Weights of a small mixture-of-experts language model, trained from scratch on English Wikipedia: width 256.
Below are experts of layer 2 (counted from 0) of a mixture-of-experts language model. Rows are named router (the router's row for the expert), down (a neuron's output weights, with its number) and show model dimensions 0-63. Each number is 500 + 25 x the weight over its row's rms, rounded and kept within 0 to 999. Numbers have three digits each.
Before each expert's rows: "comes before" lists some tokens at least twice as common just after its tokens as in all text. This comes from a sample of Wikipedia text that the model never trained on. Tokens count by the router's weight.

# expert 3
comes before: ",", " (", "\n", "'s", ";", "\n\n"
router:491503498507494494486504466467493522507497471509476506563526490500498535496509471493519458518461474479512488514513488480476516500509499491504507481511513551534518499456499501502545507505492486
down0:457531498521498508480528496547513516478487487444487466522483467535509505495483460511496508487504488523473484493539504564512500497481479483508536493522516488529469479478531480483443501521500479
down1:481499489482494531471463485477509539524483506502484520467553511500457508483453522546477471510494498480499537470459529515486544509468488444537490474456517491510469525512514501487530495489515459
down2:524518504520516569495524483468496511521502523508480535471510466498496539458516515487490519515547512509559493482497488522501494510480517508459527476499501495506534499478516512455476458494546496
down3:548467537512535473466473510511498492481499487494520540492506549514515501517489520510468514498512545494516493493516512473523484446504512497474524489499507499434506496479490543455482550455467468
down4:471454527530467481499485520494502553496486478545485510499568482507487506547459490496483476532495443502517501520491465512474508498470542516483478533461522496474510479539483479481484526496465473
down5:484490498522509510531508484500483547468539507529518513420471501522543465545489504495513477493523547460584533487510488481472516488505510549503484540487527489510488446508477532505532504469468504
down6:496466471500462523485493521542473499554473516522497511447507490509489517498537503507522497508469487536512527465537468517504473514468472533554487466487505502484533519495446526475474495466491520
down7:492490465514518517514528487516510482471523533497512464539504499509526497506485506560490501572554515526495517470539516455470482496478497481491532489509496515492516504519533529521483528499466490
down8:483498490542480499490522506534530488507509491486495526519512543461493468545510542506492506539502542465528500498430470491481462480494462484509494451474514473452528512543473506510447548486483501
down9:507511537498493483524499534488506499465501488531521539495490528468501475505500522465489514519512529480478504549487498520513535559497498515521511485483483501453539519560478505519490512503476458
down10:530496500490492464545511556475497512526526518502472517478485521517471486505487456523500515521456511470450490465466477473529507489493526511485508465458493483534467510489490483525486518463503461
down11:506496471425509513471524566489474489539446467498482481527564539500507484478502469517517507495541513505524506528571495517495463474495465501537528503485507518435477479491471502496481523473500497
down12:526482546546459524521480533488508502487491448505499518527522475501539497499504479467458535530499468489458513497466531493469515532460527519516456488480497461497532504501508477484516523505495481
down13:524492521440491515469520465501511480503479504478491502516499505529516532511488446498522481481552498513457446482503449458563538478517500514484513480515489509493503538497508519500444509500483508
down14:498524527504514466503505526495491450473467498524477523488531504482502500537522512602493496513480519462488508504489526522513467515487519495478528465484520506480512502574507476530521484459487514
down15:510496473493531478516497503534494513519492505526508490504519509513538524443509514522510492499482502474521488453493488494507428484479456490454461497496516471505481439489476498515491507547488465
down16:526524529515518477497538483532521546543492506532459482524492509559476478515501492538486476525531532537483478495492494490515476485494489495490505491519522491487491505503482464511508506505501550
down17:521526523495459502529490517515527509475492500504501555479546472469534518498469499531515479525495520464500492517538507512508510524479429507546473464497484490507473503494505489490507518527511517
down18:540476548489502475506506493509492516507559482500457469503504455522470526457519465513507497467516504511541477550469529493516494499512503544522485512456515500466510448511505461496497466521510525
down19:529531505467504486494493551467484538466485513522505552515447541512511501498505532484504508506508519506505478527502547488482526518493468477490476520529521510510467552525466523481488476453531502
down20:529505506520517524446495491469518492502490490473526536496521496509518493507489481482474546492505518518501557559464526489483494465491510487493500524483526498501500513481530528490528475450505519
down21:514529513486481540536517466444457507524518504497532485486501562490536552480532506502497518470453482512526519495496502509481502504494504510530484508485456500527511464486479479467532532463506515
down22:476499528528490466544502527506491500486514479555524459498507433510491493492481450487496486524495521447487540554495514508492487543487492528512465487498501461463524498489536517466518518472469500
down23:528532454546504535498446499505496509502502470495500476531538488502459517487533498478507492534512500499505506453511500488475520481497494496475483535496503490499485499490481466497505525512443489
down24:498520549453500509522520493472497515491511482464533498485531502482495460537509504520475455524526513459488471494524492510546499538527510509487483485530485472489489525537519486509463484521482495
down25:493519475508543467534541513481525502512483533529497528441443493522452485524500475443503510508523500462502540475508521486490453483524480451493526480500481511456546508513498509454507457497521535
down26:478535540515464458525523472525482506510461519481491517526482509527523524482466513464551515518488482462507502497465541491500432504491471538513531468544511490516482534536465501539490505497505522
down27:488509500483524479523446555513521509502503492494509526499483521494447472505493473472503478544495519493515504538479516486495471524486496510473507479520506499521543494534514496514475456512478512
down28:516471553495511490540533507506471467512483497513509527536474458515501482503467473501510516491480489485497558481547523488502525484536494489448522481498493510478485516495453507495492480479513551
down29:505492516493515493538540509485532544523506507499505501497497479488479481504490467512509506539511509508465520490513496552498526544509474499536521488482515544466505511563528506529497502495471476
down30:501477506490522463532465539505490507501525512498505479473520504476506502532492479489529490500499499500517499484513545531490491487511499450479488502542507483516475500497495548503528539514515500
down31:480468512479523507507545471483567483472489519489504473507523511509516492513493468504501507479512504502517509486499504459482518518521490469558494475535503574513517526488490505523536501481535536
down32:543507502498500476487498469511450487462517482462533452537479495516476494476464511504475538493510483507555535489514459514493483516500515460496516539460496504484521504510502509514491484479504506
down33:496487472503474532489527472510500512492490485456473510465557546508454491509520494484540507558508483519475470482500509486517518481531479461493468512516528492511504442499470497506521501484469507
down34:485509526510512513499538501462542471475504501508512532456512528518499460505488514489523494515502472495497514461488499472506486492519512492480515467500461507557518519519512488530513519527529507
down35:504503502470488479477533488514508502517526518476479515486477502505495540495451513472488523487511481478490463479467475493531561497485499508482481529480450481519479510532518547509467522432489522
down36:483505487548485489508497497462526502510491475501489520513456536525450495475516548485546502464541467562466485492539547502528491479462514492489472505536500537483505523505521476475512491487502492
down37:456528486468487563491544480531464518495505513528517481508514483469489493492512539492460462538542510544499513518471547451504498493488480506537491498440548486532532508488507531464531514519526490
down38:508517544484443537514497514528521466485516516501497533544484477471518504518430443552484518507535512494531477513469473526531501526520501524485550477531462502505509491468523465512483505535465456
down39:525469509541512502518525499546484462495505511548508482508489506508477497528492503488486453480493496499503501526489517485471480478512527533523482503519511502495499510507481503528539510502501452
down40:506504518472490488503468480490499513489469480494481489488485449536507508500468475513519517458493511524467530457516488486521496492494536497485502522497501540502507527514513519516461442497533499
down41:500534491462499506492515505559517537530507482498529518478484477533464478538514509509550515528500533550539495474515506461512481510518453474499546505521529482541511521551484503495500497527495482
down42:528540518474536479527499473527535484481506508505487485486464529487543489459504475543538472465469539497518496491516492480533497520556507522500506479521484531512453454493520520492512493499510491
down43:466486477512519549478522526494513527538544497477502507568504537479465468465511529459489520507455461460494510459496550459479480520450472509481543528487479542505516489500418454532502509535489527
down44:508516485493523517461537515519461512509469507515493475504502524505482472470452473539511523511487475511474528481457493490508490492476472478448526497491495539484551460504502502412492508482515503
down45:465492490568465500483481548548501471511496489504528481506515539571527489522547529499476534508492473508501515537502495503502514541550462525500511507496520495534524522496481479515495511532488477
down46:510492470469504522496509518553497530548513478474474536537492470531535490457518514482526493510543487544486497485495492523523509543528515506507499501463509486510489507442533502496469469489513451
down47:515492530502511442495543483524531488499484545463505471486501519474518478507503474482493468490525495475524506510460494494568463502463520504527536458484469485456518512545474475486455470521526465
down48:483492503504449512523449526479485480484505501482456498486507487456463540474521530513493503530479511479481528501483482518481483475491539490487490525496489496517518496482507500483489491508498532
down49:461482478488464460484506506514448474531524489494504504526497552426492588503470532495479486532530462475462504490523486533485503502508534481526529491514495465479499511530522507502468504522501479
down50:532492575497480500492485532490514531495485482487525505517481486491499528478503495516508475567511482508474521508515497525516479468531491488466496503495499509472502515517506507478461460501477495
down51:451531515469565498510492521460517518514522494474501494507478481480511457481442507544482486514459540473499522482534466490501471502488517536461499492474522530469508487514538546512496506511454509
down52:557511492500502489478505485493495484512515473483492452465479485484523460500508504485516555492500579491485482507467493497497529523502516528458530496510485486526488512534458517502450507478545497
down53:487522506500536477457535508527555529443502509512485512471507509476501495524500534515505480525493517479524515550475491514528450513537508530472522523513524529450482509513476507503501514482512467
down54:542531495482502504486504531491549527516507481508505494449435506474531485460457477534541503495478512505507464525445518477517499477513493475504537499468531518529487497499523493456497519523485464
down55:512523479502526496536466492455518520458472497516487502481474516470435532494498482460518504483454501484537488511488533508490452503474500522444530489471510510488531478506495495478478538501510503
down56:503473533504517525546503442454488494519477518512535498487516500538498460494495554548451556505519489487466542533497475489518496545474518520477493532504464501521478477502461488522518525518525486
down57:513473468493483504533535486531538490490486513528497537531491455527497460524469504508517487506522536566478510508493480476488473447526517482483477515508478514496501471476473499501497502483499523
down58:518489494491498488478516525483516519536505501496518521493495498472503520451527510521548519518519479482483540476536448462488541507489512531452487471515504521479479478508428481515538519525495486
down59:509503471489500501468503498478475518495493495498494482501529528511559557484517504485479474501534488479506529492514521492492522481498498546487511512509547515477520505454515534524518538531540563
down60:503502506517478444505482510518526527433508520532521515554516497526501553531548497458505469506486510478501478486459492480512473504475481510523490494509502484450495501485484520544442468493490475
down61:533475461496517476530508475478501484504525520493520478529486487520509469533504456508485476518461525516494472513452500486479537492527542515499513542502522551473459539490466513510510502463502551
down62:514471477483510519468493481466545500525543453502531524524453450523490498439494480561498483447500487486510506477499505485531488458517480480479494518502480504492471466496491519528499488534517529
down63:533495496503510515546503525514500491462495485511472530525428528549488486482517468480525511490509506470472450518509499465516456493529502538513507518441545519500511501543469495530478448539485503
down64:511516544494479482506541455487505492492486478464541481537482530505442528517475494507534509527504503470507450498536484503511547499494539467485482467490485512488506495482479497498497491486485493
down65:440509516533497507535514553478505484512474505507497511520550505523524510481522505471519487531493529443502507514547482499473548512494514529551508489505515502540542525487493496526525433517536529
down66:515485500549502532499491472503520415516493481489539549534493509488498544473498456533520488425480477539505472507475481514524479473521483481522518459528502515561515510468514525473495504522506504
down67:502540473538502498517475487513508507482523537508492474478482481519515450553469514501501511506498521544477527558540508492431472467474476514509497502508456487465540520482458478537494495479558482
down68:492529525534487524515477475454475515480525481515477498495519508560482506493516502518536485474514501521521489466455512468474462492516516485521485520488549475482515478523529482468504528513503487
down69:491514515501506495530529501528519469497527525488492480507473453500473546506494494483507542474516529545488489501517477477532512503494497475507523460508481492467499550493495485542543514466488456
down70:480498491530452493450488527515478507525459532511531510480494509512498469482547506489484492489518501513499515522509518498511492510500512523528493485474487478487545491499505496434477492524513537
down71:440456483467481509538516524485506499485483509510470550520522573453515556499514471514540521483494506481478476505521502495530477499501494521541483489466511514496528510533491568512501488491470498
down72:497482496455510506502541553466479505475499489493504489488518546475516520511502482511549484474488496528469514481557519514494530540501480534514493461532521546506540527502494499528518540479542560
down73:469477443506524467515526454557524494466511528506474486531485516494503485500538478515520486523529522473502495509487500463476484477484478516529510489529501467545517492493503533529483458525530481
down74:506480445517494505497494515472521531507491538568504523499522545507511537502498491516478510527498498532524525536529561479536474506516487482503452485480461507515484475522519492504489500521491465
down75:474504500524540480482510523493500475504480482476489503485481496534468494465525484515500499508497523451516519514512525498538510503478515514478490485516476498533470588460481462486464487476533529
down76:501523440520500474522482456529499523455530467489461497509477510508507451516454496501508491513514530444509524544494472516488457491542522562531491536529477525462499501513512515456499528495542479
down77:463527509442473491523532507514508524500522536493481482476526524534463549509481503494503451461488433495504485453520484522458498533518486475502510480459515466500475519491477470496461452515509521
down78:542517497447468516517481515495440460499501479531515501477544529526496528445493491520492489467528454478508501495461458532504536481528488501483458473506508475547493509532449515503463452515545523
down79:495504514505443508508522449516470492501506502515489467521516509520495498566563491497499441507460475491488540486491500552471476509498462497517527528498522513504474530451528512500510514477505499
down80:528507483509526498500502517520484521453462514489516487501464495499442494503521499458497505463485506541494518472488466474491477465484476500494556518533514499537496519508474495468484477524529478
down81:503505447527497519511528486524489473496502514488480480479487552449485482529473509466502520541491534526525519522527512490500451520540494474441530500462498483475498523522525491472486530514507493
down82:508496476515525480449434473484485530471482520487506497480505458459536509495483464543491467552477514522493510503481467491516513431485535475480508544492514541506486473526510501492465479533485490
down83:497549526524530514469482521507515493483506479567550518449462499499503519467511512486495494484531477524494550505483477520544449481519486520524489496484522479483489491471469512516553484530526523
down84:529443497495504530489520469517492465495525500505566508455521476506481485524545499523468532502539512525515492477481429477490535502526520499527440508515521472508504481511468501482482449508497462
down85:524525541517485539524530472505478476550514485472476517476507475503496563480474493496483509496487469507466483495520516522515527469496524501487488499490485535530477519475478491500502476528516499
down86:501427501482482503506477498514504518514505496461490449462530519466534483529512490450479506499508493508543481499490466519467501498474510416500471481447488453493471524508479498521484522471501455
down87:487474513528501532547485505481517511469534476443526497504496497518450502465512506520490449490554483493499519481512470486504508528545504498523489481520505498544484499464496517529507449507509485
down88:511477515498507553482525499462495486452508482535495503398524477526465544487515507528521511523518522511461527499518475508488492456469454524473465521485498514507452485477487511501483492489502479
down89:506534500466480506492494557505513519521528481502506533478523474506470521486517455527474485504464524510504540514478479480476505534486483452500499526495505511494524468469455538489454488487515499
down90:499479492506502496482519539494497524450483523506478544505502515500500476517476466525486545519488475470531487498503533484493464541506499538551500475441514535506510499478527460470508515489510452
down91:505452514483531539490460473524473481479508481475504544498505506514500508497491499558475488475514473488524497517510458533503508508479561465516507536495494513480486526484515492528480472530557467
down92:490464508501497466574508487482505486514527480487520494489489531427510516508483493509515503540523550492473464532470502468490459483534519537487484503469506526492493514501474541528468480508461454
down93:468494525504498495466565455467539507511530487511443505501496516538471456521494522467498436496492497491528539496443481506450476482523488493512528522526470489504480462524502532492487480471534477
down94:502538526516477474511521453504537498499516540548509501499459493525476503433505483485515520487473449495521532495517478487502496462531522493538532520525502512498519455496489511484461522518477498
down95:525493545536471529505544483496497507480492479479477469527504519523492488513476518505456492508513472499492495533472487482511516545519488515519510510448550566461457515464482480477586525498486511

# expert 9
comes before: " ", " —", " \"", " W", " L", " K"
router:465519523508492501513497509515519514482515507524506522545505480516518505518525485523444432531467465493491539482522532493492467504480497569491527548467511539515497523494527477520551516536500516
down0:494494519467512516469493455457493566518500491486485491482454481524534519481475444488510524525508487506497479510456513488528461520499539503534517522491500490494501465466499522501520445545442510
down1:494479512508480520464474524537478479489554483489500510490528501508447484523501485494514500485509461551520527511499492536496501527494525481489495481526498515524489460463504509484490510466527512
down2:505510547488492526487533547476489475480495537522434494522497520464510479480482544521506519483499503519533517492490469519469504505485463476509469536486526481498481524516536496543569487496536494
down3:485511494505477494485508519438481538490509529476508500519500488490492441459485488493516513536529457511534509450505517497459498511521475496509511501459515503550431477497517499514506500491465520
down4:525519489529485518512502494514517470489541487492485460470442471527490487479477508520520497477472518521493493476560460503486490485517510528496485508501529520523505502504516477527530509497494565
down5:535512521508508482516510474517522528475502517558496514522449529487543497478499515500506493501481494495515550503508456512493499491442465470484483489512522488527467484512499503517519546475448505
down6:474491499515485507473441493492523484529499504504464492487511492522518464519524505521485509489463442553424553519533490498488526478452509485523532510554467514490522488479542529512485493505487508
down7:502497465529451565512514460480497520533505552539466510504502472489536474504513515551519493507502468515533494518509470493509459474544542513472555514513468474527451526503489511456533501480464515
down8:467481537489483496543570502490509480483503480488525501498502525513471492488513472535518481539531476462504499511472496514489528486511468466510498552500475482483510531482470483480514538502487515
down9:513512497515450510498516502520557500530510471476476511534565462523518468533473521428500487509525507463524503430500459501493454510544516490531494513540490526520474467474487518485531511483517522
down10:487475459494537506465464484506514462480509501492519532531515531473539474502533522467486510509498564492491497484522532532463476532459545512500475509500507510480481492517482496468524532488480482
down11:509501481490435527471509519448524516495488521545512505501522489498507457508501549566522459522482515509461518489495500479481515435503502495512481508503539511517473493426502487531535500515510540
down12:483513423563500498510555536512524539440534531495523509561482505529486541528488523504456483511399483540488483532506507466554490488517508474463508494511496487473520500495487512500494496513519508
down13:471441492502484481498463507445517515510534492514473516554481490526481511514474511486526499468520463488478465509476484544536437537547481512500503486512497507496495533542519501539461486498491537
down14:486498465503499480480467480492515508485453496501520486514464494498496550527524521487486524498528510476530502482560531510471491460496589537488546470529483511496468497507479504478458534578488562
down15:486515500500484556475476536471483500513569521527491537513495516485516488545485474469495473574490540521520523520527482518487474497515511468487505533523529488502500518497510509468481470502461482
down16:498492487503535544509543450538440491529485518512522469524467512443499518478510520479508537465516515497512509445539500504496449475522434497477490534546479495493497461499521528479492503468506534
down17:480525502469500511518459483540477505504498515475483500496514554537490505491500471523534460473474487510494481484465486479476487490467486441510526490507465478523509485525508535501529463503484524
down18:495540505553511503470498505508532466489530514475483458418523535472527473466539513515512530477526509502515548511463533444514482497509499516495463487526512473523524474505453508553456492545492496
down19:492474539480490522469466481492487462491516530481495544497510449452485519492476463484462488493515492509495466523497466536544445517496522512475505525500476505541465493493514492524529498528508516
down20:515505510519503469500480512490455545553490493469534516499535556455506510503527513478493482517501532479478500474518474502493505445507504481512454487464496516507501490516485544466497471464499506
down21:513492523489520484499512507484473482525546496492507475513471496528468489548533500546433503515533470499510494507452475451524509493516499489522503569521489518499554504472537471495462470526510521
down22:470512489523506476506489524507520515493489507500488479490530469505500511495542490508571541514520503522485423495483509483491491516475521551500498501506513537551533503510475485485488525478498514
down23:494529489497496500508514547501487473490510493529472499504528459533496508513473458464481523528529511472484486523519497511549494478450492550490483527444473531495491502548525461516457472516456529
down24:491507486500474443519460499486475522474484513493459488482512544500537512536500501500472523504460532474485486537519495503470451516509498466493494486489472499489534485544493467495489539508556519
down25:492454485505516492512458517480479528481479496480502519522469545492520521474492485498497514495501459491449510478506487468490464472477519482525475462492508510545459505521509499531466437523527515
down26:440524506533516490540526470498556434513484531493530489513538512491465469584497454507496483493498524506542484491456483557496504518476507485515484483527497502486482471479521482510501478476575453
down27:498478503519503441496556561479519527505485513510544545479547481463484495552517488481524516507485474487523485486512488463470501580446508501521520467508506484500514504494484506505481445454484488
down28:466499498480508568512501508476489460508512529510486484491543452544465513504499532534475523508534531517531506493545521502486469480493504527480493478497506475518486483485485501486476520480473516
down29:496489464471501529500509522514479488542515525517482472471529543484528520489490540497493488519508510500555499508439538524483478512527520512497504485500502488515500529468482492461494513452535507
down30:537459534492486465500490456484495532468486504503472519508510515511523504466490532487481511511489509480489493507534529487467524519483468477479526537502517484509486515520492476508487506490510497
down31:496525520491491481500496536498487448522511522472442493534502539465474524501488536533457501471487518527514506478530492484488518551440490473487539467505513477503503496554492525470483542493502515
down32:471465508505515521484470536513556534480487490535539493513520523516474511483477488522503452557467553516533556546514514480524535510511444454479485447461499502471506524495498487492507521513514443
down33:483513459497541486500511493510473501486517504475455476550535523528482445478455482520526510476472534551546478489525502503506501510485498511526484521480497536491524496493514464481505526536445495
down34:492512514508475500488498503518503530486492517496513453491482494535527494463468472490492506528542492515469476483469502512483565467500502509565528537496494511518476485465496517474497497460483453
down35:489497556492500534507479497493545436509514504489458508547482469554519501533485476469504472502527533522496501529513481470512500547466463489486478530521465464467527531538497505483504514492512505
down36:544474505506489534482490535495457506549461500515523491456485481484488514467518451530468510485480549441525482485504485518480524472514554502475458484475454465493492491460511525512507508528513449
down37:471525519508458495514512527451492504487476489486520507511522494559500499519445522516511501508535470461516430521510528492516486469441505542512518488481515517526496498473492459537473507520529489
down38:548509489516460541485477496465514518523481565480526458520486451462483538517509498483544479520486486547480538536464502522531492537485520507532490460484462476494499505509501500514520508527522512
down39:531524503472495515502505472548520482489490512482509509492465527510509500531500536443508521475533445511506482480476505471503532481519487534480440517469469463539499504527481549475529447498503491
down40:530473489490501460494481459503500521452512544531554518490522524487468522503479494472552521553487508463487528513519487479550488514463504481542542499489470468547483508526500483543487507519506544
down41:470498526458474490503503492460490456541510504485477501491506494468508515502508498537522428527452537451486515515520473494466467509493475523508534510482490541477481484497491488492501499483492452
down42:479526500465506542464509478500525483499495516477464450508510517529472457505491507489494509475511512501509488472481499511472548561501522528496480447538477518499495494506508510510520497505476501
down43:475521469480490527502431526468493523516497499526503560497515521538476504515504544497494518494518473526510473492485511489488484550533484513487485529503484464458495511496476529503506503469487492
down44:490519502510483501512542520508509502447518526503508515492538519523508539496508495500543539509457508519539502529474533479488489532491457479514495482527516511486511501549478510534501507519512536
down45:530514545500485500506486502537533464507502463510525538525501538510483464495507509486539491517520515530474534514505519531479496524475501507521521513487496469454524455482475525517550478494464530
down46:460512509488459502518543505464494443472462471513513509496504469521498458524492549507489486457478509474487468488500463480505510453522516497463505478503497508539466535453473536492488522484506522
down47:518474503532508506533499569529547516493494498523501493509522519494473488529499518476531494525483481491527556490499506483500504504518521492470557462512523492513493502469524538506526495474496518
down48:526503491493529522544514555560494490495544485519458478497500454534510481501461513537500495509482487510506498478513500517545495520563514517470486519499484497548500517472527478527524496502510486
down49:501496498488524510493524482546496509470492507497562511547493520497517541513477495479515506492512499498528506536548525476479474477498541533491543520502488520494474569528504486472532466481437506
down50:496503518502512465517496524516492508480480500525501496493509504512491466469495524486485472488455485526494495481475463467488506487506489470532498474516507454516478510466510478521493511497491475
down51:529515492522456507481513478497459482516495524491518513446485445488539500516517531583515503475506446483495536475538492521520506475521473534505501510503506532475479501484509504501459547525507473
down52:520531543490454495465492479518476478464456478504519518462499449545460504513525491482517510492514488502536505535512540475457519508495530469482490517451493476474511502491536526518514522481533506
down53:530450486477529495501554521472508505466501517506520484533472483506571560473528455494477481496459528475479484495521517493519473483547463512511506495478510532470536512524493503514507526465527552
down54:485490503535491466534520502541524508541482494462516539508555469488436525519508510464492506500522519498499519511465498446482482529505520512493504455490509515495502484482455517504521508468511523
down55:487485519421510462501494484496506474511499511475477525471480478485512533509542498488511510508482465514483468490467475506480453516505519544518468464475507453512485494547468475531476510495510501
down56:491509494500529522477493509433467504517529516470504505533487556516514533523530505513527514487520463500540523500482507504525470512472507493482534483510473484491482509528546519541497517483506511
down57:538501451574517488492511567479489509500492522489496490514508552474527466550523492471476464512534482448535512498488523500499539506511492500530516520497551530508541506498480477492457492516481530
down58:478493512479449449464533489481491502519504480495489550505488509483496508496511517454536463493468446463502457543527478503495473529440520510576502479513512461508484523501477507508520513521485547
down59:558474504520523516531518521541504441529496463469482472484419545537477498499469506454535490484479475546486488476549498495477510496470531488507523487446562491464454481526519509531489500492464457
down60:527518471481504514491479483487475479530491506498505487501495487479508541468524506540542521510518504484481529483522473517545511495517513527503511478523509507484465507506484489448511499510487455
down61:508485454488483516513487523495503479505482509503474495514518495483534489531543439511463483514476490495501461533487494458460483502460510517501524508519515470522532499434489523531502514522424500
down62:540541506493496517478504502531503496473483483481494495498515434509520518504464498528525533452474512515522479496529454520510512498497516478431511537501519537501476510531536492452463521522517522
down63:544515493482549516456542519501492502465503526543533499497521473520533541514526501490513487500511495502502480511506521534483513534512515471483524494509469495540526505511468531491565497483550488
down64:471497486509535467502461539509503504508520545501548487497461520484503503488530449502496528522487466492507510553518427529447537518459513504489487513563548460494479443496490480505508495465486474
down65:510482516459532515500497486519504500500428488517485491477426527528488444468490514524505492555499466526515546491508512534512500478511501551478496497519476524485471454486489504523501538468508478
down66:487488505471478508548505499512508500518480543473545512523504460500503529485540509507521466492486499511473491509518505522485545490522484553507497431506514490504515519511468496455463460484514523
down67:523544520500469509427495476529547512426506500480490499460583480521529521529491520468506515522500528493474497472512496508569508493526509493504492495483535464475483505495511511509471510498507531
down68:458497508473484451514465508543497490521510492503546541479479507526477546509480486497462499496490479483467511473498480490475536512531506532460468489462524478508490484540522503522462502502547513
down69:506498530511544468506503467531533496521537508488489499517562477493517506470504536569520498494516524472509523464495489528553474477497494534530500506468498498476476442515491436515539475526531520
down70:495470456560503522521515503485519503528495543488496502519497528483456499499524474529521494538538490486472519484505483516518425508509508529476509462488475520514500490533484535471489531547498524
down71:483485505527520496494466565485489465522469494526511530538470435503494483535491527468513487525522488479539516526504457525533497524495488500510484469497486502554504493506506517534477486490508505
down72:523501494479507464466516528537466481527504476459493495491476504507515497471536452500500509497513498518498438517495475563506499497452480482495497478467498525502539499490502454531527467514495478
down73:501495538516491496506498497501536518469523491535500502508517519534491523495461502445411502524472514439493489491450514510506498475528485483482510519508477482534514494505469488529464497537534515
down74:522491548500455453469481477487502507474505524511483479518495500536498561481530469473501544452500493509522522522503478513529523505495481528473531545472484487492492491477548512502496539455467535
down75:515503472501513481463514506531466534500505538494519524480485522521495508493499469491498520479473499496509502538513515528452487556521556499520510454491547459527484535498543481506508496508491532
down76:481515479460496498528455520533514497482511494474459555544481457493480519531523505506538473509483490515485511492536515527524512511491515497494484491501460463527545522501499466525504513554512496
down77:441527518457472508502510484476481490515540483464523476522467509480495489470498475460519452513506489499511467499507508484526493526519523465469469454549498483480495524507475488540448476466482512
down78:469491538471543497474494510504482524501497479479528493497502524541509518515513485537476505507550504465478513498538527464527509453467491503566526498503494523462539477519483514521500489479533485
down79:512564505556521477521487478520461444475510496487472504547486513507504502510492515512490524542500470508484515503485497482497478499510475555499498513476522491485450488454475532521539507514537484
down80:544517495522516526450466493470493507508517523515522504493519471497499493533529456482463513484538472573478501474495495477525512483541504514537453521547518494488482522478513496497489486475531517
down81:513493475457523534515544565503520511500458478472469481528425484444549531521520474511508574516473498502483489502463503483549510511500511510516498462518493483469490506460512483481499480535489503
down82:535506518487500482513504512544527483561523513502468484519507502470486539539489473507478466487506480509532524503504471512490484535503482525518562495508527503466526543521499461487473476498471486
down83:543490468495530519486501516524513477558483513504491511509525480500540490546490415519507535478534473510487514511488510500509463446541525542502527509500507506490429526489473494485531490498533506
down84:501480520498493513508504505457476488459523504530496503536511512489492482502480486520488505468512516486480526511514500451465536503483487506478491524514489517473490526458492467514507534534490465
down85:520463473509506530493478493533526466465521514477474482480479499491483522508499508517479462538524507483496508453550496516494473459478503480513541528503512501521511460556506487481553497469536517
down86:478503496500529534490474512488489494517497473505477555465472494548494532521492506472510531492493478509492485534467544485495557476481564518452498502461473473447501487510521467509487502508506503
down87:480514499480495536491493523520469445490508541503501475478516508526501507486539497486513465486487434500520537491500512492468472512487523479480482553472493453468472468494489525538505516461582489
down88:540517497498520494511519475475457458490542511492470518484477488523473523529492468473476469482538514495542509500486470531500489501520511445522491492463467527482507536513487517479475472462499514
down89:541447485484546472478542496519509531497500463469477503526453512540460526467557494501523522452514481511481520472501496506523500506463532484509484492510509437495484512543500552523513494514523477
down90:559472475515541509538475498505489494490506546486529501469516504464452514475494441477472495512512528499522489481488505493534473476476503473541477521475486479501516516475523499483510513516506484
down91:533517483511561501474468492494492463488492504514519515503490507487493486500496500509522491468450476539499506483469513503487525452500528532529494489509516554472512485482468511542516516456505489
down92:492494546511505497526504508496506510477482535513535485488457487459496453501479502505470538518500535528532463505479480509501490472477504472474488447542481528439498511486471501485486549501480467
down93:514475541501499508486508517517520504490461514459477492529484479492495515470524473500563487461463480532503489520513503479492472526528468513496523448509492499485472495503538487502492514469461519
down94:488527496505499525501451468497501491493475517457515500500497503515478490499469518488501559504520492477478503491439481500488518476471538518490513472517504479498492550489466508535525508494479510
down95:525493473501548501468466444456476506504524479458535466507470500498467508477524480486511521481508470503492508511487485503542531418551484513523489526491470503493514480504476522464504494506524493